config = dict(
    n_layer=9,
    d_model=192,
    n_experts=160,
    experts_per_token=4,
    d_expert=64,
    d_shared_expert=0,
    activation='swiglu',
    moe_layers=[0, 1, 2, 3, 4, 5, 6, 7, 8],
    router_score='softmax',
    normalize_top_k=False,
    routed_scale=16.6,
    balance_loss=0.00228,
    balance_bias=False,
    router_z_loss=0.0001,
    init_std_router=0.0242,
    lr_router=0.000551,
    n_head=12,
    n_kv_head=3,
    head_dim=32,
    vocab_size=16384,
    norm='rmsnorm',
    norm_place='pre',
    norm_eps=1e-06,
    positions='rope',
    rope_base=10000.0,
    rope_fraction=0.25,
    qk_norm=True,
    attn_scale=0.177,
    tie_embeddings=False,
    parallel_block=False,
    init='normal',
    init_std_qkv=0.0325,
    init_std_o=0.023,
    init_std_up=0.0325,
    init_std_down=0.0,
    optimizer='soap_variant',
    lr=0.00392,
    beta1=0.95,
    beta2=0.95,
    weight_decay=0.019,
    lr_head=0.00874,
    warmup_steps=85,
    schedule='wsd',
    decay_fraction=0.901,
    decay_shape='pow',
    final_lr_fraction=0.0,
    batch_tokens=32768,
    seq_len=1024,
    doc_mask=True,
    z_loss=1e-05,
    train_tokens=332400000,
    steps=10145,
    dataset='wikipedia_en',
)
Below are experts of layer 6 (counted from 0) of a mixture-of-experts language model. Rows are named router (the router's row for the expert), gate (a neuron's input weights, with its number), up (a neuron's input weights, with its number) and show model dimensions 0-191. Each number is 128 + 24 x the weight over its row's rms, rounded and kept within 0 to 255.
Before each expert's rows: a language model's description of what the expert responds to; "mostly gets" lists some tokens that are sent to it at least half of the time. This comes from a sample of Wikipedia text that the model never trained on.

# expert 8
What it handles: Biography education nouns. Nouns in biographical prose about schooling and careers, typically before of/in, such as degree, University, School, role, part.
mostly gets: "University ", "school ", "years ", "graduated ", "professor ", "role "
router [145 127 135 109 122  90  98 127  91 131 122 107 169 142 129 112 147  81 151  96 147  96 109 157  89  77 147 123 127 152  90 123 139 119 107 123 120 103 124  70 102  95 146 145 163 110 131 136  94 165 171 155 134 162 143 133 111 129  55 138  90 131 130 117 118  89 110 130 115 128 153 140 135 165 108 114 103 127  99  98 130 163 142 155  87 127 127 105  80  76 155 159 122  95 126 103 114 158 157 125 152 132  96 139 144  96 135 123 107 116  95 144 114 129 105 124 135 127 127 135 111 153 113 151 174 113 118 138 123  97 153 118 154 148 129 118 117 143 114 153 133 151 118 177 154 159 115 144 162 136  84 137 128 117 124  69 128 143  89 122 149 132 168 136 154 130  84 124 111 124 181 120 113 153 126 129 142 135  93  83 114  87 164 129 123 112 109 112 125 140 115  91]
gate1 [ 71 109  98 167 157 170 118 113 139 109 138 160 151 115 143  97 136 144 177 128 139 118 156 127 116 126  97 139 142 167 133 116 154 157 126 113 143  93 131 126 112  93 151 114 125 126 128  98 102  98 132 140 142 176 116 178 140 110 138 159 114 133 160 132 104  98 139 111 104 141 147 128 103 138 123 135 152  61 140 123 100 145 184 135 129 125 117 132 112 146 121 111 132 148 127 113 114 122 132 105 104 130 166 142 140  91 154 145 104 131 142 139 124 117 118 124  53 122 133 140 122 130 104 118 173 130 101 124 118 121 125 126 123 143 153 165  96 122 154 158  87 139 156 160 119 115 113 107 115 141 116 189 133 142 112  79 104 170  91 101 141 157 141  95 134 129 145  74 101 146  82 143 119 148  99 121 121 129 132  97 150 140 185 152 129  90 105 124 191 157 138 157]
up1 [171 146  86 111 131 144 141 134  71 136 125 126 144 122 149 137 110 132 156 135  64 168 129 174 108 139  93 138 106  71  77 138 165 127 152 142 117 144 119 156 143 130 117 122 160 124 141 172 107  95 143 121 113 146 127  74 105 157 128 144 120 109 100 104 197 141  98 158 107 146 157 161 148  88 110  85  79 124 139 157 140 144 106 139 126 119 106 139 143 137 118  81 145 144 168  93 144 117 112 163 109 114 111 122 130 112 144  97 150 144 110 169 130  93 128 107 150  71  92  96 158 162  85 115 137 165 120 137 126 143 114 111 138 107 151 130 147 125 152 148 148 139 147  99 140 148 124  92 146 136 158 107 108 179 121 121 164 114 133  95 118 120 117 133 109 137 144 109 176 146 112 142 131 144 140 108 148 133 130 137 103 121 127 123 138 156  98 133 126 156 127 154]

# expert 0
What it handles: CJK bytes, stray tokens. Byte pieces of Chinese characters in names and tables, plus scattered words like video, film, rown and table zeros.
mostly gets: "video ", "films ", "characters ", "devices ", "films", "buildings "
router [138 134 140 124 129  71  95 110 125 107 111 113 174 152 135 113 125  91 155  94 119 119 109 146 113 111 114 131  95 137 101 148 144 106 106 126 106  94 130 121 123  94 149 126 174  96 165 161 105 140 137 136 176 132 134 132 110 150  78 158 107 123 134  98 140 123 103 129 108 104 155 151 107 148  92 150 147 137 124 131 143 148 136 148  99  96 121 105 137 110 154 145 127 113 169 122 101 115 124 105 149  99 134 144 155 114 133 140 106  97  83 121 122 133 106  86 152 111 152 149 104 159  94 184 158 146 131 167 148  93 111 105 154 158 131 108 100 104 113 138 179 145 118 133 137 166 105 143 170 161 103 129 117 106 120  88 174  97 110 135 170 151 152  87 133 115 140 121 112 108 137 123 105 116 141 189 156 112  84 112 106  99 153 134 102 172  93 105 105 113 133  98]
gate0 [ 93 141 159 125 102 143  91 108 117 121 138 154 149 118 110 106 175 147 117 158 105 124 151 166 108 120 110 152 102 167 154 154 109 108 141 149 143  55  98 151 121 133 155 126 146 121  97 138 145 131 100 119 129 170  97 127 158 127 125 109  81 114 108  97 154 101 100 114  92 140 135 176 117 164 104  98 131 108  80 140  99 133 152 136 154 103 125 111 127 163 120 152 133 129 154  94 128 119 169 127 155 138 137 156 124  68 179  67 110 113 140 131 113 142 126  99 134 118 127 112 145 132 101 130 128 107 151 139  86 122  66 122 126 156 119 139 127 166 133 122 194 142 147 135 141 143 131  92 109 135 135 106 166 116 144 102 137 130 152 136 106 131  86 134 123 121 109 128 101 137 136 127 161 139 119 126 147 125  92 121 153  62 149 118  90 149 127 149 155 166 141 120]
up0 [172 160 114 134 102 125 128 135 116 108  82 123 104 146  85 127 140  88 151 137 111 155 119 122 108 167 139 155 153 119  78  51 142 143 131 101 137 148 146 169 133 116 160 102 103 146 128 150  90 163 113 151 171  99 124 151 122 149 136 111  98 130 166 159 159 142 153 120 130 120 147 114 158 113 133 129 129  99 123 160 113 139 114 124 144  99 115 134 134 153  46 147 122 171 109 129 151 122 105 138 188 107 154 134  99 157 185 145 116 109  98 146 141 130 172 149 137 108 115  97 119 124 100 148  84 108 159 129 132 145 138 106 118 104 139 148 133 125 116 141 167 127 141 125 154  92 134  98  80 103 144 105 147 118 106 106 141 156  92 136  84  93  87 150 118 137 113 126 119 122 114 125 140 108 129 112 135 143 139 101 156 130 115 118 125  81 128  86 120  84 126 129]

# expert 29
What it handles: Initials and name fragments. Pieces after a lone capital in names, initials and abbreviations, such as A-in't, H-wang, C.C., A.J., Cass A-ve.
mostly gets: "Y", "Y ", "&", "Hay", "Clar", "Me "
router [115 157 137 125 141  76 119 117  78 121 106 157 138 133  89 154 140  75 134 132 145  97 112 104 143 153 118 146 102 140 129 132 189  86 116 119 107 109 110  96 141 104 158 110 121 119 113 148 138 130 125 110 132 103 149 153 117 139  86 133 123 140 114 116 111  91 102 124 115 131 125 176 115 162 122 137 156 159 116 116  82 182 119 135 108 103  96 126 121 132 156 136 156 109 191 127 118 125 125 102 161 121 144 149 153 105 191 123 114  95 107 136 120  91  87 113 151 111 118 157 116 138 124 170 132 167 111 135 120 108 131  89 178 129 147 130 122  78  93 133 143 154 101 144 162 146  87 138 167 127 102 140 112 121 109 108 133  89  84 138 120 145 133 118 149 127  79 154  99 119 137 112 135 159 138 183 162 119 107 113 109  92 152 169 120 117 117 114 104 107 146 128]
gate0 [ 83 123 132 155 138  99 140 126 139  96 167 162 141 124 101  87 146  96 122 133 121 172 109 128 128  66  77 169 154 141 128 159 169 141 123 101 153 101 136 107 117 102  89 162 123 140 152  94 148 145 118 117 112 114 122 104 119 155 136  97 159 161 120 120 157 119  95  98 145  77  81 102  92 116  98 120 138 119 155 140 134 124 132 128 137 117 108 126 142 111 128 140 136 134 127  95 116 151 122 100 105 107 142 124 121 146 109 130 168  75  79 117 140 100 127 108 104 129 136 166 131 126 105 134 120 144 147 130 143 148 116 119 141  59 129 130 129 129  93 126 137 101  67 143 154 140 103 107 113 118 120 127  96 104 105 133 136 142 107 144 125 110 146 182 168 125  97 131 148 104  95 114 158 170 130 153 165  93 136 151  90 112 110 160 104  78 134 107  94 152 123 110]
up0 [112  54 107 132 152 129 144 113 169 149 119  78 124 127 129 106 108 113 129 111 142 100 121 126 112 115 112 154 101 149 167 167 130 179 165 129 133 133 139 113 134 108 138 117 123 134 108 134 117 118 129 147 161 103 127 122 110 141 138 142 143 115 118 122 149 162 153 132 132 142  85  72 154 142 123  94 133  78  79 141 128  71 109 120 143 135 107 125 129 139  91 139  46 102 111 148 130 129 121 173 110 122  93  69 138  99 159 121 123 132 129  99 122 132 126 134 122 133 149 137 125 137 155 128 138 137 135 143 111 135 112 119 111 209 141 116  77 189 172 114 144 105 139 143  96  91 125 111 140 115 130 162 130 114 142 109 143 137 129 123 115 131 177 155 126 134 148 162 130 149 135 169 151 140 146 123  85 116 100 115 158 157 147  93 137 138 101  82 104 123 139 134]

# expert 14
What it handles: Year first digits. First three digits of years like 201, 199, 196, in dates, table rows and prose; also freestyle in swimming event tables.
mostly gets: "196", "190", "201", "200", "191", "192"
router [147 138 145 123 128  75 112 122 134 111 116 100 157 153 144 117 130  94 151  93 118 118 109 146 111 113 114 128 104 125 102 151 138 113 111 122 109  91 127 103 115  98 149 132 170  97 159 160 102 133 137 138 180 138 149 134 101 149  93 161  92 123 132  90 144 125  95 132 104  90 153 147 114 136  99 152 148 134 114 118 134 151 128 152  90 110 136 103 147 107 157 154 105 116 156 127 100 114 134 109 153 102 146 142 151 106 125 138 110  98  89 121 129 139 104  85 141 110 169 142  97 145  74 178 146 149 128 174 152  99 124 105 163 149 118 106  95 106 104 142 173 154 106 126 148 151 106 146 162 155 100 124 111 110 116  84 182  94 105 140 168 143 153  94 145 101 137 136 111 110 138 107  99 123 134 185 151 126  84 115 110  98 157 132  99 165  96 112  96 105 128 101]
gate0 [ 82 118 157 136  98 107 135 155 113 136 124 112 136 123 175 124 137  83 141 187 108 166 100 135 125 116 147  99 104 128 129 113 109 150 147 116 138  86 137 119  97 103 144  83 149 132  79 144 123 164 132 136 149  96 107 115  86 164 137 103 104  92 119 133 111 109 164 165 152 126 124 143 107 134 103 116 146 105 175 158 121 145 141  93 104 167  99 140  84 128 145 133  77  93 143 126 101 168 131 121 118 127 139 131 144 115 107 113 122 136 119 140 133 156  80 144 126 140 144 127  97  98 103 133 126 158 156 131 136 127  95  98 130 133 163 138 104 151 141 104 155 126 101 144 112 164 142 111 133 152 112 125 122 155 153 142 177 145 142 177 123 124 119  74 116 148 176  73 121 172 160  93  93 141 138 122 125 172  90 115 164  74 121 141 141 110 129 139 115 138 138 134]
up0 [ 88 137 134  99 161 122 143 147 122 129  75  94 192 119 143 132 138 127 151 143 115 128  87  94 165 144 154  94 122 132 133 131 116 140 123 148 119 152 112  85 178  85  99  95 127 131 113 133 106 148 131 119 173 137  86 140 125 130 123 126 129 104 179 146 137 180 146 132 121 142 133 130 138 162 101 100 102 156 109 101 143 130 120 121  57 146 131 127 159 136 147 130 125 121 152  90 110 141 102 128 139 117 117  89 123 137 156  95  88 187 144 119 128 108 127 130  83 164 142 161 126 133 111 130 125  94 130 113 110  88 114 110  94 169 125 124 136 124 138 147 121 130 154 138 148 128 146 161 132 144  94 127 136 131 173 162 102  95 100 136  83 110 164 132 128 107 148 127 120  91 135 107  99 117 136  77 158 110 135 100 136 122 133 133 152 116  99  85 155  79 163  92]

# expert 47
What it handles: Table values and math. Numbers in sports table cells, dollar signs opening math expressions, and sentence-initial However, plus scattered nouns and adjectives like political, footballer.
mostly gets: "However", "31 ", "too ", "regions ", "bad ", "problem "
router [154 138 142 128 121  83  98 108 129 102  98 107 169 143 141 109 133  76 152 103 133 123 110 150 115 116 115 131 106 137 104 150 148 105 113 118 110 100 137 110 113 100 153 137 185  97 154 163 116 150 131 136 175 151 133 140 104 144  91 160 108 129 125  88 148 126 103 131 110  85 157 153 114 140  95 147 141 134 118 121 149 154 133 151  85 102 132 111 141 103 157 148 114 109 163 114 109 117 132 101 149 101 135 149 147 124 131 131 109  92  96 112 127 136  89  94 161 109 162 155  96 158  83 165 150 145 134 174 150  97 131 102 144 160 132 112  90 110 112 137 165 147 105 127 134 165 114 138 165 166 104 118 115 115 123  89 165  81 113 141 165 157 153  87 147  97 132 128 121 108 129 118 114 118 138 184 148 125  98 116 105  90 147 131  96 169  97 113  95 103 133  97]
gate0 [141 116 135 112 151 148 132  48 179 142  99 162 129 132 150 111 115 101 118 160  95  89 139 115  79 112 118 141 114 142 125 128 139 165 145 139 136  86 144 129 105 139 127 119 127 116 115 117 129  95 113 131 126 152 110 140  91 128 147 124 133 124 146 126 108 104 138 147 114 109 118 130  84 138 142  97 163 106 136 134 108 124  97 133 101 145 108 152 136 171 148 121 125 117 153 185 101 121 117 117 144 118 149 115 152 135  80 133 117 104 133  90 178 162 128  85 142 136 124 142  97 120  83 131 134 123 169 151 138 153 139 113 127 109 141 132 117 106 112 111 155 131 137 116 151 163 120 109 177 165 148 138 115  73 160 132 129 143  74 166 107 163 159 100 137 109 165 141 106 100 138 137 113  96  98 148 128 127 123  47  94 157 142 128 153 126  85 167 141 112 101  84]
up0 [134 135 157 129 178 143 155 149 103 157 113  95  75 109 109 135 136 127 179 114 128 125 120 128 110 148 137 150 130 124 113  53 139 124 140 110 112 109 140 130 178 144 137 137 171 134 132  99  73 125 133 123 127 156  99 158  98 154  74 152 113 119  75 115 141 175  97 107 152 128 125 126 107  99  89 140 128 141 129 148 151  92  80 122 136  80 146 122 133 151 129 136 148 141 123 130 135 162 129 113 103 115  93 162 106  92 152 144 133 126 144 124 108  79 122 105  99 141 147 117 160 123 145 131 150 152 105 107 153 114 135 101 130 137 135 144 150 162 107 134 151 136  99 118 134 121 124 104 100 111 111 196  96 116 112 124 138 135  98 134 124 131 173 128 138 149 104  89 106 146  99 123 128  75 126 184 153 108 105  97 150 143 128  79 115 117 111 151 170 122 151 152]